Experts of a small language model: width 96, vocabulary 16384.
Below are experts of layer 5 (counted from 0) of a mixture-of-experts language model. Rows are named router (the router's row for the expert), gate (a neuron's input weights, with its number), up (a neuron's input weights, with its number), down (a neuron's output weights, with its number) and show model dimensions 0-95. Each number is 128 + 24 x the weight over its row's rms, rounded and kept within 0 to 255. Numbers have three digits each.
After each expert's rows: "comes after" lists some tokens at least twice as common just before its tokens as in all text; "comes before" lists some tokens at least twice as common just after its tokens as in all text. This comes from a sample of Wikipedia text that the model never trained on. Tokens count by the router's weight.

# expert 23
router:136072146141109091117158123146130075100110164137099105095146136141144138136110089149125126155145154156108117096130134095148080137102138183107123096146125151143111092109130127164086121110113126157138079141140121181100135136112108106127155113128113099125124136145150091147117127089122085159
gate0:128141120175133140116123097115127149117118121125104145137146117099110145149118091113125140119126075195149101143131110153133113168124092138110107136148165138104131113128095132085155108119141121176122175108106120122168114070114136162130130116119104112154080083082145120100137138151146170143
up0:124118181143105148090119096117118153129129162172127109105153124117155111138112097165114100125111146159111158114127155092101143114111197153117133117130113134119120161129117201124076133141134122126134114109122120121096116145147126126103090153133101145114146147110123153195130125161171153138
down0:111108128101120145093124118111114110149156115116140138121144113137116085133141131149129089133142198094116148129131145065112179071113135116106137162114140161113131136145145129167073155149123144088129088140136158140110109101156129113141096125125144122114169168153166144164131130117106112099
gate1:146118092144105131149136175142150120108146121125144057106151139076137147104076119128099116091124103122133130169109136130106093095136086141139126106110112139130143127159108121123126122085098136154142127118159101159177167142107135146139103122181115144111137117150146160155082163144117149141
up1:149107099128164162095110141111109149139127110118150104125122125107146124112117127132119097157093147117181130168107120112139100089155059142153167111142098117087125133089121146108126138090131177144146085080156119144146172143131108150109149142156117133138115142133172142134119104169149146136
down1:105106136106113166125152124071133147125114121077081133109130134088111120093148120086124169118135197125137097148164144132135124134130136171117138076133152116128139134136177137119109083123085114104123084102115100146152116146132085163141139124164127095127117143128147116139131087119118134107
gate2:137133102133127119115139145110113119120158158127115093116154129069125136129185155134110123135135165123097127115132160124173120154141149111125109186112175119136121131139107115119171145136138124122116153131137118094131118116060153142118153180130130091147143129145187138097162065130143113108
up2:103111133135112106103131138109162096065151106129143123104110159144155126101132151135105139127118135104092124116115107155122119103172212141153114112094138160123139153169140143111135152157126124134148096142153094111155143156089175142131178138153131092121114129137156130158139104138129143086
down2:126163123119137109108097122128152098124109148155111155141122145129089170139119121117162106137076096119114103140120078161130097084095130124104129130129123144074121130155176133104114123086120171117109090137172177088103113088156122120154132122141144110137114135120141127173117171116124126096
gate3:123091136150133143139090192137124139170083103108095138146138114139123105110134136114101087157131121099127109139115088160136141106094118111096135111137130137124139146122128130128125139145161127184146107165092103142115077118146137135168120075130162084085152154103121095118137092144143098126
up3:104130083122145142152120166129111126159150100121126162157102146179119115136117140147082118153114117144144124141075088167123134108094134092104094109102136110113159146111132097122136128149163100161095101162130116172129087083121102075145135108151114137165140144123110124121132166131097122139
down3:133100140146151146162153153162103087132123147158143084137130149148125087129133132140133147149159157121113156176143107098120091149125120150086102130141117140180107132112095102150105114092088132106114124141125119164137097077106125151130153095082126113137139093059141122115122109111140144145
comes after: " It", " he", " it", " He", " which", " and"
comes before: " a", " an", " the", " also", " been", " not"

# expert 37
router:100175164090118177149095123134143118129120142159101130149139132122148101145154164180103106143145078121124099151155148129106150101152108155141157116100122120151141140096098129097131130102108142118162129158114086138140109085125142179129108059121118139137091121148127109145113134109112140163
gate0:165114126118143132125134148167127114138069087161124143146108073143122131155101138181120120102121131128138133147100112168159154192115128126154091135102139112129095142147143140104123122135130078116089122121095125115110134096108137095104083088123105146140133109163168127094112150163134146148
up0:121104139134134126119108139154110109106157135164133109143165120137165149154140112150114094149134130080150141160168119148130132106100153101165162117097144132111066116112118164108176152126148137121173136140087118146125140094131137130084127149128139094158117113161088109144145104148187117092
down0:088166128118194151118137132105072084163172175102148103150150133136146110156136111124107132145127114150133158116136133106110143121127152139128175128150100179121129125127115118152119099143141128152090101136158135149181088113126149102131127147145135132131165147111157151177130133091118114099
gate1:135125091092125111109155100080162133095108137105159090114147151125143101145133077100157130101143126155074161142086143107104123120111128110115101074131106136166132117159122147167156136113131082134132184131147099130120158113123117095137148108137139126103080126127165147137151140106109136127
up1:106126140114138143128119140169098083131120099122139134148116096155106118091114137135120151109126130148142134108142056149113133171137118164090091147147166062105138129122155104102114102161119177111126146136083152146127101178119136112088153133164130130140140112129073152134113114149130119124
down1:122106162136124104129107113161105133168153123088061117085158133124118148123110141123100140128126187144164085124142094161131141139130142134148134141127165106126083151115125124071093153146106169108101141132106144128137151107124114144093139165147117164110158151134140108122122142189126120109
gate2:119144136117126112126122129155117120135106103084118120151143145142075125146066129151132144122122147144137129154127146126141116146096083106117144125170147141135193140162096157097113121116123139139093117149156094131150131116136128150048106072119109140094132069121105145124122101166135125139
up2:144094142145130150139145111134109154135128104104140111119122162154129139124112134139140139122114128139142087104095119137146125111074127123110163059139121149117146095173142127145100143184065149091138148115121120086139113103153164118122133120156092092106100100115141060138103121107155120128
down2:104099140133104151131128122090093114109129124129148154154145112133173136132151125089148113147157103103142127094147119117162137162165172143129127092168121129125099130158144115122124103107095121079125129109115158071133097081134115135163138113161142122117106163165157091125077109094148093124
gate3:158129108101124172099096109072121149166157115144120119158140130099110123144136154100116146115120128146167175160142175151148117128140136169126150112142161109159149178093136108141134125164101130093134095120163137098151149106158132100102107094144080112129118093132135126147129133114101152096
up3:123133118121154166080129089124108148173143142148138107148153112115122110139101117093146139116117107119181125165140164169111130120146140134153149128143159149158153124084085089123144124141101126117152090133160122079146133117145115118096121106189066102126146088146130143140121099135101130115
down3:113167163165164138167136154130096077123129142111112132082113153115138145107144146142136124126231127134106108118129102125091157090105116083128134120140116092116100105148113126107113152105119140151136107126114117128120113123159137120127123109167128126100108142126183135134096106111142092162
comes after: "\n", " |", ".", " =", ")", "s."
comes before: "-", "\n", "|", "=", "The", "In"

# expert 15
router:146127166093085092148114122157149156093145109139113112108137114155107110105143095135165109144104128175079123131142137108143119120163138152128116145179144105099115123139142170134124134095110135119145139092103171125092128158111109132152094166102118111143130149142124127131190130109138120197
gate0:102106143129162123115146118089081150099172145147126096133114187129109091145092123128116127103108166110160151142117132140171121125131122156122161111140144145118110108189124116120096116126102139120150139128155154112152166165155153144130134135120105159115160102098100117150124068136105166095
up0:098115111145123113130141137091109178145110115154163070142124150102135157120147109107167147119093138137130135156132114159102094119073097112112122118077158133140116168116116116102135141131077092135141148174122114141139164141117104126072096131143087086147166097116131125137122125145131139119
down0:177131140176131146090146100107126138121100139115126140168137141079155121159161129085142129099139170057088130100119110092139129104144138138128100128120121146106118150166105093118075104120148071098134157117143121108160106120161120139133116164126129140114147097105122116103100123132119126120
gate1:130094136132121126135079132172125119043114108150108126122185123133169145142121119117088098120144091110184122135142091149144123156095126114141155105134100140137129173117176097099131108145115151121095142120145130136122106130149141102183113119146127122080125116133152150111140140157127111107
up1:150128153157094170135106106091125115148155148099154165110103107121145119138144117158094146099108106098095130105127091122154096147114107106111146109116108163079144132125132142091134119160121170107115152161113162134123109123155154112081123159153146128130087119105149159086114161097175128130
down1:171158099104110153134122188153145168117112107114133125111135149152185147125081114123143125109088133128124142141110115132113109116148095133122179114144169151125134144085098141148172118170149136156118149146139139085139136085103134091158151131126102097129136141158131117119112095160122087100
gate2:106137121132153121104144119128133134154137092178145098160143131105141133109081115107082086157139150116155150101133127162123141126141123127148149095066179109113132087130120136121153113130156102087155093130141081099139113168176121130166128103152126137140146120129163106159125144083153126124
up2:108126182094100119103122125148109132119106132125116108117148161085166146160115168121104092138118107113106144154110085121137111138110121131127099052141115171118148155175123121106139174158140153156133113151083148116134157094112123135158156150150132119100108130147171123097124092146118128120
down2:099162146132113094127115128130101127105121110118059143130108098137141080116164131146115157098075105128112089080143120108143141123169120117130170142106127139114104123141128122128143129114140204132144136141118101098139145118141135096124147182087121126099135142133071095111155138133120124094
gate3:132117120115142096108114111147152136104133122121101144158137122129149104165125160102111109163133110174120103110116153175116104132127131126151108200125113164116117096125138139154095146157137115096115146165131131126135167138118143162113181077182125146080117133085112123112145143125167151091
up3:111067107083153118141084147136150151162121108143173104129119110150160132146163105159110106103100112109145136122145107157152114125122117145126114096146149136115121123181145143150114175132120122148120122131111162199110129092107144143081169097108121137117134123117125148104088115135132164161
down3:128178120130131148124117101128159163142147138155121146115144109136145103112139109122152167147151152138098148125101101165122121130149143160075074106137073159130127138123156157105067131114123130114137130112098103155152124183143124123106088122124106166137105110180157134128120127102161086116
comes after: " |", "|", " the", " of", "-", ":"
comes before: " |", "g", "%", "°", "anda", " Democratic"

# expert 55
router:165154149082160105090149128144140137132140142136147123138115093167113162102110114116106160128101098149120067103117122122147139151116114184162141112134148122123132119144140151132150094091116162145119145103101118085138126117186157145133104115086156137150119130083147140178129112090108114129
gate0:174104087152133142087102136129150123138135176108163109154165094097119121128106149107133145158119122107143102065107115143172097138106114138147145100078130105124146166118141140128110145113133149164145145119131147169126129122134109157156097085136124131167093150127117134138127151138197125140
up0:189064097130139172075073149127188145101079172137139149147179158120120127137100141138117136145135124140147118105136113119133136128069152130146132086131129088096101133118132137143119162099117115141159130154128120126125157108147112128131104102132131112123125145126149156134110125159159139135
down0:087140115110102098086088156178146098109102125145109107118121136066124134086125135141113109104104112123129120103175110147130148117108098126146120138097191113123124111100078129105156112120088128116112120096111107131123149120099079103096116118108147079107100134144154121158114133144141131105
gate1:137115164074183134137118133093118147154144102117097122139131158146141110116124127134129138104103115153092121126088193145151116097166147132109074138135121134113125129137138163100091167112125139137106178146078118130087089108132136157100111116135113121137102103124121147157127090125141171153
up1:125099096061155147145161170108138153111171121104125090103146138097156107126135172153139092094072119164138127149142155137159121125138120162128144130143138102094107106108138159114142153120124129164128160148132127088121154107128137152130104156108096145145136094125176138124122141171100149130
down1:114138131140118123145125200110150182163102109140128093092138147116136151120157121113129135096134157154126119134119147119113139131117088104141103116116098097126115109091117118110138145113112126107133116167107145112118156086118150084097101200140099105149139112158102109140152177178112140151
gate2:095162143121129118121120150143158108130159141102136115167140099122111174165158124109084122125117104144125111118106089123139078154125154146122154116122121126148087078138171154133108108137169172146121117142136124139176120137157156136155100131113117137116082099101088108102127132131107194113
up2:123126133118130123111114139126130116156136151129157150140154090128134146173143099076123090085076120131127104131133129134129083103120160101139146121128105139130095099135138132088118153111159159144104114180172162138131149153114124146147111165092143134124078126094078131158125142138125196115
down2:138132094127172164140111145083125115102132102103156136137126123159130105148128104166162117130158133135134150165147161137156124153165118145122141098152116119128135076068084107126091118154131126163137133114113141128137119154164142151142124114143145132088148129090088177115081136121069120141
gate3:151101131105108114135121147152100139150171131126152119137103153153147149102080146114133122100087104089082135143116073136156125127104096126118152131151146119137151140150102140093129126131117161109164124132113136093175105142155155170181092097089144102106125092114105113174147133116148135138
up3:111085133163085116144121191155096186131158123116142124119111170144170106116120127075125116101154149091131098137091117120142143174073131155118139106116110130131109164142133132082117146122147129140132114145155130098143104138158130131170095096108154111124143145104140102106156132115147131142
down3:162140099144127135155142120110151136069088133109070112098139137156135092139125110142135130129154099171166133152136141115103168108140126147127107106131138073148132160093120089143142131108110111133143131142129153109140120094153101155140131157175135101133139107178100096100064120144110131132
comes after: " was", " is", " were", " be", " are", " been"
comes before: " to", " by", " in", " as", " on", " for"

# expert 12
router:138125161102082121116144105148135098091160111141103081110154100165148098140118078106157149155129127180119143148141139064137138130170125159139104137171114112130128139102135137155143106115124135155112145084105140138086124151132095148138132172119148113123121152159110144123166127160134130174
gate0:108141065098123141135107126160119101158157132133141121139131173156104138129155189144131139142131092133148153150098090137135098136129140191146180111139129090145118141157182129133147126160122087131134116131097110100143136151123117136084110110134136112131059127121130154147106159118142129120
up0:120119173135103126090055126080105130084085080136180098141134133135121092114131145118158086141097085115153111123110115141101134157123125154143127104124133147143125107100160091142107123109155120172111118136143116129135094169121121120158139117134166128108095157129149120117116153138147161107
down0:127127167110117116110130105085138164113109106133181088110151143114111122128144124136160130122047106130135109152144120144132116120175100110091106140080139169113118114099164111157122118085146127111118108120139159143116114123139135119129118158153150144133147128129199097089131171125145136095
gate1:118076188163158175122114124119149115158157132142163139116131116131146129137096137104100129090127159163110147135140116111133124134108104098127141089145133147132101081165156160153142128129154128154143094153124157156153120143106076142123147098142102116098127097101110096104139169138148176132
up1:138126138110140159189110108125082123113129133108125123116113130135171092164126137116128114129112089172128177149128130157135120120129146118106092147153135118144139128204104149186089163138145137156110096143144119140165151121124117120118153152133100069107155109095134128097144093145109132131
down1:149153131142103159166122145144124136094117144092115150138090139123147118087107076129173139144109083110190113103108171115121117120137145123134129125157185133122121175142086109132111150137124106163140153132121143101121120100152128097128124149137165106162130110148147101153126062117129118097
gate2:108117121147129175083071099130124122127123126091127097129121127101134119132121124125134128148116111094123139148168159150142076114142072106154122147095120103164141102168141101104156097152126131084152142136120081145119143150150120124108142164141098134090107144162138136161155162174118123091
up2:117128141157123156113082146137102136126116113116135101159150154152164125101130115119109109155072126136152123140139089084121093104143129092117128120092140137155168139136122075112107109137154098152103138121162123093138150135142105165106139157145099148099112117163167127140094185163093150104
down2:167062145161142090129135111134122108127108136109101127110120145159092124110108144112133106147112129143162181099111124119123145143129109154136121137150158105116126093107159130132128134100141132108112091161112150064111101165141159102150123132159134173123132155210121139114169141140119122106
gate3:140099110127143157131139168135070134172158137128070137154156079153158111103162114173135145132113115127163109166105121129125120143106115120144110153086116114105116133130126110148102135115130146120097086101167145116128160144136139133136154163157112172153122105137155143115104107142096077090
up3:121102121155167144145128148128106124145115151090154122161154096128180143111121097120088131113138159117087147131136152126141118133089102111134136128130146133090128192156124083134148121140138090148101139177124171158149142154101164119139152095138096106133114134125103065115128133165110158111
down3:131127126120143072166122119115116137126128063149095092138137172072098163124122138096090093095128165116088136130112132135126118110169123151104148127110162175137143145113141128160135146151101152123143092185129112158125111140148165121154133139114144112170134161119127118111122125132138146084
comes after: ",", " |", "s,", ".", "),", "es,"
comes before: " the", " he", " it", " was", " they", " she"

# expert 39
router:140114177114167147101134154117158091104097095109136120185090120117098118136152178120131091142113125154149099159098113162102130100147103130125134144166139121115147126107112141116122123125116122132109110113113118162139121125175097106099166136187142104137081076139130106130093116109124131095
gate0:125123119098140159160103138101120145059119109103095165100152111109141112110134147122147153099087108156123158141159150112122115117148119106180152097137139159122140091162101131064158146122155128118150131101105114116087128083121103147125097101129148133138144084121121133115126080119107141107
up0:097128117124158160159114115108160117074115148085109141082111142138127111134155143123151082133119146113159141127146120098114121107163133104201133103098129108112142159152103109104136146136164146145097134102113136101130115094141152153109118092102154128146165082145132158106092082106128123141
down0:134142157155108113119122139124142099057138157145179142117146096104151129170146101101133128124136178119142125095117091118131141140135176136113153133119125185122118055134153150112119138140126124128150115130132163189157118118124096130138182128124157116135150111111115111117115108099141089134
gate1:110125153126125171124137128149110141072145118123127108132104168110123128116114133099141080120106102118126112110079110123102133146105112137122089216140113179142149153140126165101094138121163095098084131144096129126129138154126138147125116142103112137104107125117180087092089135116128118124
up1:082161155111124159121140138114130104098158133104145106119138173102122113135182168114156090118117080132167129110108109130105123129105125103137109181156108134109134156136109165128130130102200116118104119136082114155147132121125126129134105127105119136082106135103160096096133122102122095167
down1:155108107078137119093126134146146142159127116166101103089110143097116125145128120137157138124086121155080125119123177153188129145154172144122147106157106111109159115156205162103119146146121154094147150151110098121142093146145109102143118119124124114145131101166148118149110135123133116142
gate2:106124136114119123133074078123119092155115103146156137119151113118156114149059107121138129092088107177115129099144111161130123113159127120093144125175145145114124157104094120136154113157132126136128107171100106101149133147114157102101124122179140138112132086084148120110154103089145137138
up2:116145140131131127124095115133107098133113131153131102121153132115142089169076114155107115132093154159109097100122124164158118104143124108084142103134124120110117149097097137111177129177100123136140109167126109078172132163103140079126155131168122144105114098107116090158109151080127147131
down2:097103107168117142149101117103130112111097097152140128128150134155133116101126142106102082079099072124104137121137149134131158088115171168088109167161132163144151167111159141149153105102111118167136122160136130095136107125110125137116119108140091120171112109103110121136187129120133148129
gate3:106129163100132154127151153120140103136141087110125124101136137136111178151139148141116108128093147104107174148137128082104158087098125104125118138146110149122104183102127134106128100136117153161059136146161120146081118145128123145152177156123109137154111093123137140079094135142167117123
up3:114082145160132170110095117147144126134131148114135129150129096142070135130144141084142130116128160127149141117130088171120137077123150093114114128104093169089130168123139136115146135081127158144169083151121146133125119082127153138154154119149129136106135124098139153108112142178088086131
down3:115168112148138095147139098063129096136106149093091117137097141117113099152082155117164148119150127093091157120121134127124105101157172101147131164118138112143139130151137083142142136128121133150078148148132116094130110166119152111121115065115125103118114144139087088142128158140115097131
comes after: "-", "|", "Personal", " Interactive", "==", " •"
comes before: ":", "\n", " of", " by:", "s:", " =="

# expert 0
router:127146168130124110141114101161153161100108119125120132089114111148117102115123090140114125087123144117109169117109142144142147112129120159116173086209091137140137097101107127132118135154111137122143170150079156154093125139123149112162104177135164117123113131156135084111120089128121093137
gate0:124126125152151170131110096174129126122166139108092064132139104118133113128136140078129117164166127089161101102128116159136152148141107133159122140136093196129148113130159143108118119137106114151052159132103121137114130146113154150151128126133107146132109127121138129093161109181120152126
up0:111072134143133143147105146140147132152116151068116126131136156150154127116118156090121116128130140142124161121144109159145130105167131132162149096155117213131127114118136168113101125135138164148103138087113092108091108119165143101151120104140093098137091138149152128110152131145160127175
down0:148169168120109113169111184110156129109131125124109113117147147090115150093137154197128134144160129132126148116130133145122144142119123083117177108115131081117101151137138118123164073147155128109132137130163107149105096097121096091137154136128112148120123153144088120163088118102097129154
gate1:108077120126159160147083151123112129165123120100179120143163141151095126137153146129119117125148120095158099126131128142094132096121130186129134124102108117179161166101133116117119137193150111094080150116103147119144135115105103121147096115127175158125139126151103123112157151133133162146
up1:098127117133144108116091125115146144129096168072139136140103151140100146130155135085063128128128113126134119136090116175128119140078169150131173136114104137181135165100128084131123121140164119118082122111127115142138118150124112131168107148153133122114114151175111136110184108144148116111
down1:139135135130113135122150127131098125093126102151117123118135152087125123123103104209152087166115121102117106127142122111105087139160130118132163110134139089142154100097165094172160082105130123120096111137145145131155118136116131115112114120120194135135091070160175129143121115139106139130
gate2:085138121108122150142123112151135117154146134151075114130114114132149117096161150141145154125083096129137090129140112178173124147113111171159161096143113134122131145140124099145130130149166155131155122138114154130167111115147187167136181124140112137135111096089121105145157158124126150070
up2:128151131121188181142065163160116120116127152141129142113080117133173135104147145167141127112116076131114137106141081104136109149143103133133146110112109108121140129073120113095103121136122089128134112125117144099139105134151108140146158181110127091114094097118081116103108144144145124138
down2:096127149118144110078122105096111122110101111121130103103152113095109141131147113157148145090188201097115126131133144177095108072116133091097129169156125126088125126130116136160119127143140117126140129129120149119144140154143124106144127152143141105096118109160122109149108155108099191144
gate3:140176126107093142119110094163135112105186170098194106141179120127107144126127174142128123095091119142129114135153120131167099130097136099157115104171156137121138137142151117112132126118081101116132136108094151149138135104142143117115164150130144145136133178119150116091105149139085124125
up3:125151103080122128122111137127139137111147117078187153137130139073111148102156179101134153131163151082117141120128082141173116161092153099119160167108109099123153122124113117131149127121086137100137144147112144169113102161105150162142141159149130132136109112100112120120094147117113117101
down3:137127145146114132135110131117097126105168144142133114123139151113161142136054110144133091093139083130138132087136099120121118140098114050101147129178100137155121131145094123149111105147102094127093133127119163101110127127111150132145135116127132092126146097145111107153073134190126120105
comes after: " the", " The", "The", " a", " this", " This"
comes before: " of", " was", "'s", ".", " is", " and"

# expert 20
router:142120153091079095149128112154139139094152109140109107114136110158108112104144084134165115145115125177087119130143138099146124130159143173135104145182145102108125137131150160145121128100109127108139128098109167131089128159122100131153102158118125124136132150145125133131197130106126111200
gate0:088139154120133139187119128099128143128137136114119137141139142089133129187114093113131074100132160135116147137119151091160133115071124127085138106112143150133123155112101138075095084143109144131135128119174142147098131125121160124126130112120105112183123135145152122108150169097164154092
up0:129125129149121170147100150161137174134147107137144111104104195136093138157115105117085110143108150124108125131076098127164152109119118149120096110104142129136136129129118108067135141127084101153125161182089123122130086102139123129115099157129134099121143108148156150116108118154140177103
down0:144112125135135120162172095142126151121127124112144141142146146152150132151114122166107128097141086163155151125187113099116117167150108119123089125133183102127091131102131107108139160080159141128094129129180100134127161127142112118136127184091133152138104130128163096136149111098141077142
gate1:143113132152147120092107123137119097098163157145130184147128142114120109160123118143160102122146135100156146170160098183166111115070089149102116135120141123124110117127092129098125162139113106105152128079143143171147096138178121106145113129076134135090113150114137147097135134119128110154
up1:142104089164147116164098125148069138134203134125122142151133123131147144103106145145159109080092155169118140164098145112088146163128117115131142140138160125091076118150109118101101176129137152135156106137131122137116128154142128137089123135160130114093153150141168135144136148116121134100
down1:101147148046149113124130116138113175118135127106136109107101118154120129179107120162084122123153165125111151109131119116114122143122120128157144106117168112148144122141177114152122095082127154105104139139160122085149138180069147102165120113111114102107139122109099112129144129089130119117
gate2:160136125110161173138106092130124103124085151135137071142120144156175150132107186120104146142118161110125113125113091123162061120109101124156120141106067161123092138145117124081125090133168137114146120092092129124143138130116143132135110124152158117113131146124138151119156111115096140142
up2:152115136149144159079119153153102139154152130113153125165125148103112128128141169138116101126075158122138137089081105153179100163130101136139122132163112120165141148072103152069117153150133112141116127142108137097162146107149151128077132133159140123161134110137109169139124100124119141126
down2:152124146114121117106144109132158131128101117150087156135144107111124132155161157092105135066128131164134135138119133138137132150117078138125114074168146141103120133127118116061084113100097087144113112111098112130106217115127095164093145148131141144114134123136133110123145138115111123103
gate3:155124171109129140134121164174133178167131171118172139132155127106106101156097164128124109122153114124080148139110097094110140102120088150131121106104130084128153110136141148089138164131128127087124113101101100166139103135126147071115117121119144117112123147074138149132096130118090132115
up3:128113127134148142135104129151082135122120145124136103149133125123102136084117120127109106097110108110143101175105130157142080154131155095141147080124090115128158115167117126106129117146132122196108134096127114101147152190128139166081109147127122115118128141131106090095154191151109139155
down3:112133100079137093124129106098099106109137098085145106126117100082134139086153092162110134104191136123129145140160127137135089113126111122142115119141148117130098129141123122158136121135116204134151130127100176118101105150107149142132155120122142162116113151136104077114117094097083137104
comes after: " ", " |", ":", ";", " 2", " 1"
comes before: " ", "\n", " 0", " Kong", " T", " -"

# expert 44
router:140119155091079089160123115153149134097156113143111116114132116156113103104149084138175113139111133181099115132145133098145124133159144162134103148183143103109125140137147166142120129107109124112147132086115174132086127154123109134149101158111125120131129153144123135132188130106123110196
gate0:116105140137102094126126167115139178141159140124158119138171140119105121165149112110139130152122126116157103109105145111114138126092123068154099158126101190107082190092113149133145137146125126128112130099132126142116066111122138119137094096150101105079131142106146147129164112143144114132
up0:133087130151139087114092163120131164159123125122136101091164134138163118129112157110088109105094117126157094168121102162142104176137119131092092151122181141127112160170128106144135118126080130144109152126147124120098114142130183146114156131133096113105087104137118099143132146164131116102
down0:116118085120137127127132147170105098103165153123140148088110091101097100112161121175150110141165160116108104139098134103154149089138119143143189101155120127144098134120157129164103115146124118138144148153194166121108094139150121134126132140149137155124072112121137105136146119133103093146
gate1:148143090118157138121074071154139163138164114128124105180141149137129144119125137153091151161112100088151164114105123094120147142121133178129117117156113100117148136121119122131123191146137139136100114141120131140136140137099132124122153129087144168106170122141111117113145164125080161077
up1:118081112112125125113117157162111132165156145088122127160140103104163159160145090103131129131092098126094128106104113100138140120116096132128122148093097117111117158127140111150093164086126103149107124140092101125134158122163120104118144126091153109084105132112101092063119142133129145075
down1:108120125134145151137108116139092127100164137171130156147083152100120081145140171121090095100111135128153086156125123159103146188150169103116129152125169137134136141119129090085123138141141114150096105122130140168155155098095139074126139145124095155119113132113147139092160123147115128137
gate2:150193122139150139101134108125115145103145154139133141087174107113151080151134107126115131090100129148132097133153135126137122108112121136099150124115100119137084147117086110137117103144141056158129111133161107075147160073136135111115153131119108159123111121114133090128106105177133159131
up2:128143146146141117123095159158147150148155139103163148120123104090139156109131114138114134147110143129130104088096107158087166149138151143129149123099147113099121192173102135155109139117170163110140101107121099105083117167098112157142191164088148125114126122116145143106109120114144120108
down2:133075137173121097119099162087125163122156125144116133160116057132122161151144092166144149132144166129111137165141112118108135125147151149116157124141134101137141102155136085137093082127131177148109109081143142124176133169127091135129107141123137112103150110148119124112109116119116092133
gate3:150111098143102170097106149105084164118157139153140170146127113087119102144129127135126141124128158101122142125094112113092201131090127122112113113105123107087102146144125113122075178139109142139119111128106150120165111143170109115089131125124132101176150110121143139099090144115117167120
up3:103122121099115121126128142153130133135174134096130119140134166100111110145162119160158120162100139160122126161126093160193116106090117127163103139157132141129136179140111110082109130155122105130114122137149161141162112162117134141105150159136068123134136107125084116101116077131110108079
down3:117127104135155147128096144143095123167138094119144132158098122130134104144144144087127078128146136118138114123131158150102124093152072148128134171116145113096117103142099127088185117155155130141100135167157141108141128082122172129122112120170156122120114120128173133130136196127174129130
comes after: " |", ":", "|", "\"", " /", ";"
comes before: " |", "7", "',", "4", "8", ".5"

# expert 62
router:118131106146099121139146123143121134115147155145151155150116132137145147147126118150129146149112085145093142126148131097118086157145095141152065117143159091144139135137132156139161138103122157170077149124124141185149113098111129129126140167126099114107070157145128097166142189143091124106
gate0:100131148143098142122128135153142156102118138131124164118099152095123131124110122134154107089115150106081142119157089149131113160085112085130066139113142115093126150104071149141131135120139137151126114166101143164138139130143106174094112139140153140078081139120089117085167131123120111119
up0:100109135162125132157128135152115137115139110125134138096100167103089122123126134153153116112121142088107101135158115117135128151074100070161084146122123116115143134105113154118148130119144115145108131164125154184129150145158150159101127151148126140074079129103117102055145160135118148108
down0:148132122115115132131104147161087094140145140102099115129132125102140117121090114124117127118157154155161046151144127116120138116149161098134147143101091092164094120164121132168143143146147137122150151088141178112141086093081126119142142148101102117099141122140140143128088134151154170105
gate1:130168133095133151185115160156135138165115129113156165151089127161135167135135136124138141137127115152156105140095098145115126123126149133161133092131135098124133139061109173143131101119116096136165119145128081115143081148125133068115098131144156105076127107128125124143111170141142147122
up1:106120109116123179141113110121124149158090089141157139125157135135129182124136147128162136154091147165117144164104103128078117144164148150111128107140167094101129154107094128126141131139135103142139095104137129128132060125142135098083093120140156083095177108137120159120132143130149118104
down1:141127124148142092156140121161121141147132102159133139148157109130134129116118095138159127141193095123137147185151136112116143178131143137068119112159132099118178160097085126125118088141135156116114132131110115102131118147161085118128138158142129115139151081180166130121134128092133137085
gate2:150131086141133128132103095103062106114136170158169102114157105178155131131126118129152122144110122178111093154110123116124107116113113140075141162117145107142113131142108172148183147132163145145101127137162134154170122120161105147117152130183108138115092118115162115115111136132120133117
up2:160177091144115114138093113105114117106153158184156128123137096159143116116109133088143124139110122161120132140103126148129110120142106145114142134105164108159126137141096126095165104139133152129085151146169139173147115086121108107154175147173084120096092096122155156144107110145155119127
down2:120114157108125117120153177124155128116130106150132090096096112103105145134134132146103122135076117151134125145142097145161147075096147106130138117133098110127135088128115106119083147132116123146176155126118122113101064142135137106099124164156095134190137126138084137086147152109101107160
gate3:125116095151155130148107170145152155148126153122105108118116119086142143170114138124165117135089089148103101142130121079133119118116093136147081125103114122109080147168135122137090119173121127117140135155117105106197164116144160121116136170115094131134093098144135089137090129151115125134
up3:130125080169130156136101144107154162143127146096102107143142108134150129165107154122150111128116103131085088144125108084123110157129093139153067125111131164115074142173130131138093154154136127140136134142118125116179158110139155139122140159126106139146076081123103107142084136143124109122
down3:112131125146089152118135127161143164137085137081050150159080133166184149174136126149134116153117113122122137119133155134144146124128157166124105137137114120147133157102115159149127140161089155126127170148085115128168124098092089125144112147098116101124117116158137115151147143117117144129
comes after: " |", "\n", " 0", " was", " a", " is"
comes before: " |", "|", " 0", " season", " American", "American"